Experts of a small language model: 4371 steps.
Below are experts of layer 6 (counted from 0) of a mixture-of-experts language model. Rows are named router (the router's row for the expert), gate (a neuron's input weights, with its number), up (a neuron's input weights, with its number) and show model dimensions 128-255. Each number is 128 + 24 x the weight over its row's rms, rounded and kept within 0 to 255. Numbers have three digits each.
After each expert's rows: a language model's description of what the expert responds to; "gets" lists some tokens that make up at least twice as much of what it gets as of all text. This comes from a sample of Wikipedia text that the model never trained on. Tokens count by the router's weight.

# expert 4
router:124129128141092108173126147110074130149152147125154126108108135130155119103152148118118156126121077137128087187133135109133131117101128146116131096137139155173138123067146132149125123100140111126135130168090118124118160109089127096133144125139134118084113171113107163108098144108126132156123105168120132126144096114136097126123129086112112122103127146131118176138119127155078104109123
gate4:143125147130108103166107157147129088108137125151069146126150144114156150101107121159130140138138170175149128113148107114142140119125115140121156130137117166150103127132126090148117115135149074107078133126145107156112131092108102070157104137115128092090126113149121140138104110149115118107132102125109144133143161092165110133147117149130084139101138122145120175089149124122078143157099
up4:157090115125136155157109124113156160149104149140130123088106125133095126137137143095136161128125129092120091156133154121131110092160134149145141169106090123147188118103114131112159145139119150113169139105136155144129124181169146129148108130147105099105129190117145111187164096092133168122147186172155107107128125145100131078075143105104171134148106137142151112127124124115159127104155
Numbers and short labels in table cells and results lists, such as scores, ranks, vote counts, and football positions like MF, DF.
gets: " ", " 0", " 1", " 2", " 5", " 3"

# expert 47
router:174113120187103095140152115131121088126111143124110117129136072113125120156135152134122131168129131126078105108111093074101122161123132130154109129125170129132154110150168136151165116089107131164095135120154134104107172101131150131085127126099128109129102113165112083101094142120164123117111163163123111115128095143124109135126098115149123113094137179159116145137080101149130142143097
gate0:134087117099102110117141111121122111112146123109130129137143128121145139163157147141094106129154131127092087148168146101116115147135111146108109142113180127118107108146119119119167088152090077129124131135187111138108165188135135129110108152122123114126122121183135124097110150107136129112157171156137129115131133127104171125081094083128154122096116103141098090128124099147140152129177
up0:123151118110129108131143139130122137117102101100134189115141111155115149130121156119125125149095160106119128115109165129129115112129094125120115120109135089118117148101150126093096147127143110110134094143091114122137163125128122139113118084149109142135111154127169123123119136143133094156088119113118167060130143095111117102144137102139130129137098107118102118158119143176116146115126
Words naming offices, bodies and laws, such as member, President, Supreme Court, Finance Act, plus list dashes starting lines.
gets: "-", "=", " National", "|", " University", " member"

# expert 63
router:141116147116139115103106167136060130123159139149107130140180134160123135134141121142121142130146111108094113122113104117143125135134153180122115138161142134152125107115111129165125129068110121141143138182141100137126149081133140128143157113102118118121151107119124100129130147124127103138120105135106143115100084149171122167141122139151162136117148151065108159109102156117108151105124
gate1:193140100115085138094139166113132103113116176146162150119119156104146095106092164105070150137079103147141138110146143092129105132148122137139146161132108072150141156109152090154139145135182182135121109128119104159122085154119098125133130159120125141106106116139122115174129068164158147148098116128118135157131107105127128104105132147158096129145132163168090141166145156147091107121112
up1:110132135128135076136153156097122097113155125091101117144097133154128176138056151161152098126097134101116127145159106154146113123091114134147127092091133104165122165159156175150127141141078153127124117122117099162111169145145128109102176095164089117117095133113132085136117149144117126114136139122100152105133147134139157140142105116113160178105161115120108139149099150088151128130157
Pipes ending table cells or rows, and colons closing infobox field names like Number of clubs:, Reservation:, or coordinate marks °N.
gets: " |", "|", ":", ";", "s:", "°N"

# expert 20
router:115121086147104118156140116135090090105109164114121093097153118130138137124132156138137091128158108113092100138064110109110143162136150138121123140115118129138119109117117120138143108122155134128134131144154097106158126103165135136106150078101111120091156145141137124090164124135130133115102117113146143122116113093139163105085111062153155109151171138107185177136134140114118146082106
gate0:148146095147134113087142087147088132122134182148103077100134144089108113120144101191141131108118147113181061190131124125094125136127166114157129134120110109113132143154160156144155145125133129154139144114104130107081112103186118122094130118105120130137121104123130075070167136114084099119118136114146109154123101145138129140111113088126170191120107147119126101130138143165149126162152
up0:142108176150097140149091133143117118165162092118153178191102118134094105138115144088124143157100111156102131102127161096158082073096129104097151089118132123135139146137122106095118103142125116126086155119138140144137152170091158141149136147142136136139168150145085173150103133100170128134134135124098134135103114111097166133111149147134109136161151072115144146157150137154133104110114
List and clause joiners: "and", "or", commas after words, and "by" after passives like "led by", "appointed by".
gets: " and", ",", " by", "s,", " or", " with"

# expert 5
router:121123167163094098140143150172075108141120125131124140103098115111133076137141122127145154144123092148117113169128118096096129099114150157083127127096114137144126115093103108100134087104110176142146199134150097101148137077127113112117106115093123098100106142124111147103089145119151108074112121145142134140134116127122160129118099146129129145091143170133109147134172120113117137159119
gate4:168094132139122102107095103129157109096153130115180155137145108166125137114132105100093149081151126132149171148113143114116149147128151189155107162113109101122135162100141146100138145133115133123090106125096153119095132085117100125179137141122166113122143163120091167123180175138105111132207129134133131163141127112147151141125165173117106129153145114133131110124135114119114120158127
up4:113132108077171143167143118166117154142140110101110099077107141103120126134110115151150138125176115112138121094139158080125119172131142128094135072092094112109137154135152157115164133161167114190113103139184129096158098136107089114154088129104104121109127127095124138133105141138133125134125113112096088134091107134086127126135114135085132112098093138142156101124123122125148127118166
Empty table cells, line breaks ending table rows, and numbers after pipes, plus mid-word pieces such as ic in handicapped, picnicking, iconic.
gets: " ", "ic", "\n", " 0", " 1", " —"

# expert 43
router:178174155127101094135149131134080097110122144146140119077164144131144134110177193175130153149134107100095105124125081106153133148086129121150104111129164137130165065109110166144150146093096148140145143121134145159126121118141112125107129149077110102106103117124099106097107158129164111124069124145141099119117098169136109153101124120142153126057156188147121128069097150135077123122091
gate0:164122155148145132158140147149113126116110101123190110137119122159148100122163175148118144133152090105145114140134117146140137141141120135121131155103120111126132123121130107120171126136086170137111132165143145142140163123156121100104140158131135096130139111169118127154112159155105173109151100157151125132170082150106133076125177141172124149112148132109124148131111139148152112111118
up0:180139146113130105108173146185121142110111093145133102135144138180150092134070145164144129092142119108128128164131106127155100165132143126156130145135113105097090135141129120141162148129087148143125110132148151112153172134171142129118133143123118131152133092132107113102127155148101154137160139154160135101144097113072135111137131183195158168125125141118150113118126179096149106145109
Dash, pipe and equals markers opening list items, table rows and article titles, plus infobox field labels such as Born:, Genus:, Phylum:.
gets: "-", "|", "=", " Born:", " by:", " -"

# expert 48
router:111095092151107107138129144100109109133122168141117103122120152136150093088157141127115107192127113128110129124121111121143131153122146161127135138103132156127111105136136156141140119121159153106154162141157117153129128135145126147122124106117093130099166133106103099112119166148160098078149116157109129145107116095164133169111119109114127103129172137122136159131132133151109121103106
gate0:150131132165133163141169134106140115117100167122118162180138122114168121139107133124120153093111148123148172148105150138136124088134117160098143129132069084141155149129119136159128136088150144120149127150066115149157108160104147149137130117115168171141126094120148155112130161077160113087110069096115113140108127125183127125102132160113124134148101163126125143148123122128105103130113
up0:139140131117129134134143096121129143106119124090095151186125133136131095135124171137116114090122129137118128129125116108140165151083063140083092108112136128111122148101153149140134101124173123123147151077088135115129126189132169145099180145096138111101180142148132142109130151133126115093123104135149111168121107101120157123127130124100083153111136172140136136135065160142145136080129
Syllables inside Indian, Azerbaijani, and Central Asian names, plus pipes ending table rows, such as Nar-im-anov, Nayan-ars, Böy-ü-k.
gets: " |", " as", "y", "an", ";", "ar"

# expert 10
router:098116117161108112155126143124079120118117101103108108075103108111129110085143136109131109133102088117105115132117115098112130154146160164130140130097101116137118103131127146114120083100096136170151114129164076090169117104108133137139102104123097066144121125156087093081102133101142123086155179152120152128150101130110145127110121134138101170081141158122100128137144149096112144137124
gate1:100162140095134132192146132127140136136165088097143111147109124112138110143163071139129100149070161105106131133145131113142131157114145132117131100153151120135083138103145127064157129089123149150106135122146148076138106092104136134139147111121167134153095131105102102100091128146125197152113075144101127130141139135176126105111114134152153156154145139113111117081133126110124119154131
up1:111102140134112105112124140161153135163073152138106156117163099150117131090148134134129156092139128124151131170111132129136133068132176107098184181083098120125146108159132114142088103138151155114142128158141162127152149147110152107111095133106101116110164099144132156168142164135106095109171147119152092136088153126125158136124133102090124115116115160158129116166147114143076127117182
Nationality and ethnic adjectives or their endings in biographies, such as American, Slovenian, Lebanese, Chilean, usually before an occupation like politician.
gets: "ic", " the", "ian", " American", " his", " –"

# expert 52
router:131117146126144112098135157135130146143131151146088110139118129117152130125138110130133122130139115078106145132121112107101119152135145169131122122137145133133096105090142135155151145027118119126149132168135082092107101071123147118127153127097080133088117153122111110091112166140139091156137118132140116125088109141145115178138084141119171146096166164104146140131118116151120147128062
gate0:091159110126134107109156121129142113141108114145126112124128158130137113115121128122132102159096130163113183131126109121141129153097120143153123152103115152130102152108112109158106131068147110113095082149141103101108081137123133161111145150126085147120135153158103101088098184146129130153147101121125148129117163135121116160145071127110164153162124097149130127090148169169121092122113
up0:114115133130099149131174102143119140151132119149098131134109129153130108133108142130135156137100135106121158142099134097105117153140135144096139142109093157144125113121145148110116177049144119126102154148127162104140091102112125172131136122123107091123128117145112134120110126090114161169128092106135147094115144145094125144173102141104140174134142121133169174113114185174097102144129
Table column separators, heading markers like = and ===, and infobox field colons such as Coordinates:, Length:, Total:.
gets: " |", ":", " =", " is", " was", ";"

# expert 38
router:145085135142125077161157181144094102130146110118096116109104102111107114149155106128144145122142115113125095157092110138115123091107136174136149100102125134138114148147157113121116106087125178106116139146143133151080152120129162093110133123090134148129104143148138113132110159144145112181128127137113103083074115091145134109081133111114117095084168166134134167153153125124117156149142
gate0:149100074158138100088119077138104120118077132128087170169119137131095138137131102094159134146117139118100098148084150119115134133126157094142147103129146102113106126122119149108146164163161121095070148114134108154047099102111126175122121107125127135094131112136173135097157150174116141126128113160105166105174131109129137123158115121146114097123154158153109125158113116176146145094141
up0:122146162116103181160114181122151127102130135140159080106125144132111112104118136145147141097150094109144166131163092130184133142111105139060126122137126136106158119141125148151102092117111125150158116148162142132161123151131109090113159158127128137163141151137093085108147091063114130113132208079139138157079108116150125145130109144095120125112112115117154122120118112081111154152128
Middle pieces of split words after prefixes like re, dis, for (likewise, evacuate, exchanged), plus table line breaks and numbers.
gets: "\n", " ", "u", "it", "al", "in"

# expert 9
router:161125150111084088129129156116081081138176164157080122115130118098154134127126129113130133129118102124122128161100139099138123111103104138138102143098164131147158099077110090139106126105148121134130155144155113123115119113138152080082146130108126135114122147095107142131128141113176071132085107144113139107112132111143159139131107127130100112120115144101140139120106095135077133148102
gate4:157153114130121118112091125119116115067182127093097132153122095127141106098145143139152136108111139119130129113105123139149104139159155147126109096143131138125127124154043119140100176129120091123119103130121143102137141117117129121137142143126179089086159097142112113133103139160132173121135144106148102101172160133115138109125142116124131111171138114125115117139145076147125171149116
up4:150134172152066108165145125122143148098126128119139130123177114155120101139097145109109149069153146094101123115111117096179096102183133144130141136128164142097104170138145110123121136120149172129158128110159151124105137133123154145176144066105150098157081145162137101121154093118103140067165157122108143105116099163122165145139093127141117101123152134140140127174128179084132149092111
Tokens in sports and stats tables and prose such as per, Won, Goals, signed differences like +23, dashes and blank cells.
gets: " ", " 0", " 1", " —", " 2", " 3"

# expert 60
router:166128140127120129133150158120069116141151163137110136087175095115109129129147096160130118141133113097095088127083097137126117123130126200131133119120133131133095110087136128152106145077134127116159110167130110136156161096130125136170140110090126142080121104104125096119100154115129073163137159122122121106091104143144127154128115139111163118111133169074135130124102159128144147111103
gate4:140100129139138109109142110146116098108144144128102129187130118143141095119139134130137106101111151167143138086085172122109158165129116175098123153153155140102136159172084130156079143097121108101115139135155106151106130131116067164138100166093149145111182159120162131091124124117140094135145117112170114135156103108102146093138111158125089095089127116091139136160091144169116114130155
up4:108111120151135103101129122136138093103156115131140132152156106141151110099149113147112124106118176160136132104096165097125134137152129142148128141151111110138105131177110129184108154145140138110132127129162125117093123109172117180120133155120148145137137131155162132104090137109112088151160107092147144102153080109117144087154098139116109109135117125064144114141099144192113116127120
Pipe separators between cells in sports, election, and data tables, and infobox field labels such as Coordinates:, Total:, Density:, °N.
gets: " |", "|", ":", ";", " /", "°N"

# expert 36
router:132133157150133098117148123136088116120116156169117143098154123070124136107152182138122125164115148128111103134125104086132153123097150137114128107122118162144155115108107189108138114097106156157142157109142110133096124133130094119110135145134102106084102098162115115103106154120164129135115097142134112126131121167142109160121120078150122137090132172167109136065084102145083123103104
gate0:089119129128102085093128136150092117107129130145119131101114156140133153140078129136143148162175144120110137121135119085119124132150146138148177149127140147150137142137098115107127091104089116134107111152161156135109119150082099135131130150132097107106104112142102139146119158120142109122158124132145118108109144176093147152094110113140108109114120132108100146144136134135117122102102
up0:127176119105173152114105134123115140184104141128124135151135124136134119147174128129136114118088092101131095095109089149116162134089159135124127133179088144117158128107132100146124160113110108140154111178085157089150111131120145139097138131086142139099154108110139125130154115135099145140077112132144185168114111099133096106142165114120156147109113112130139170115082155131138166140159
Line-initial hyphens starting infobox or list entries like "- Founded:", "- Type:", "- Genus:", plus bullet and equals markers.
gets: "-", "|", " •", " -", "=", " 5"

# expert 33
router:133141116122117099122134148147102080136098102122069138090165144134112093127150134118139133151155130094106074164105144114119146097130126137128114134113164103148173128115125137087122104092132113172132142125134107108136124128078136077138112125120118126120130175108144113140122145128174129120147101158088157113145131142131129168147100120125081114109130147095143140129124123113095136106104
gate5:117156151136123128155173185114124104119129117120083149128144117136147130122127112099073081125153144151104172100114124091103138118163091133131126126111096163130116113129119121107071103090128118151091128114117160106105129114178145126113117144123124143121083088112122108137118198109149140096171075086091131147104149138119182137135114125145072133139150144110154137086116097127096128080136
up5:143113171108164110145124148110169106138141114105098139151103174085160114151169121147104146090122153083145126132096098124105167130113124132085154140123127082144128074168132097109145108111144122127119179115122103137111132167155170076093084100105174133119152127138150070124117140113126121131141129145115113132154112122134151146146101098138120125129152174140092169101096118100139122143150
Digits and decimal pieces in tables and infoboxes: scores like 6–4, times like 30:03, heights, vote counts, percentages like 42.17%.
gets: " 0", " 3", " 5", " 4", " 1", " 6"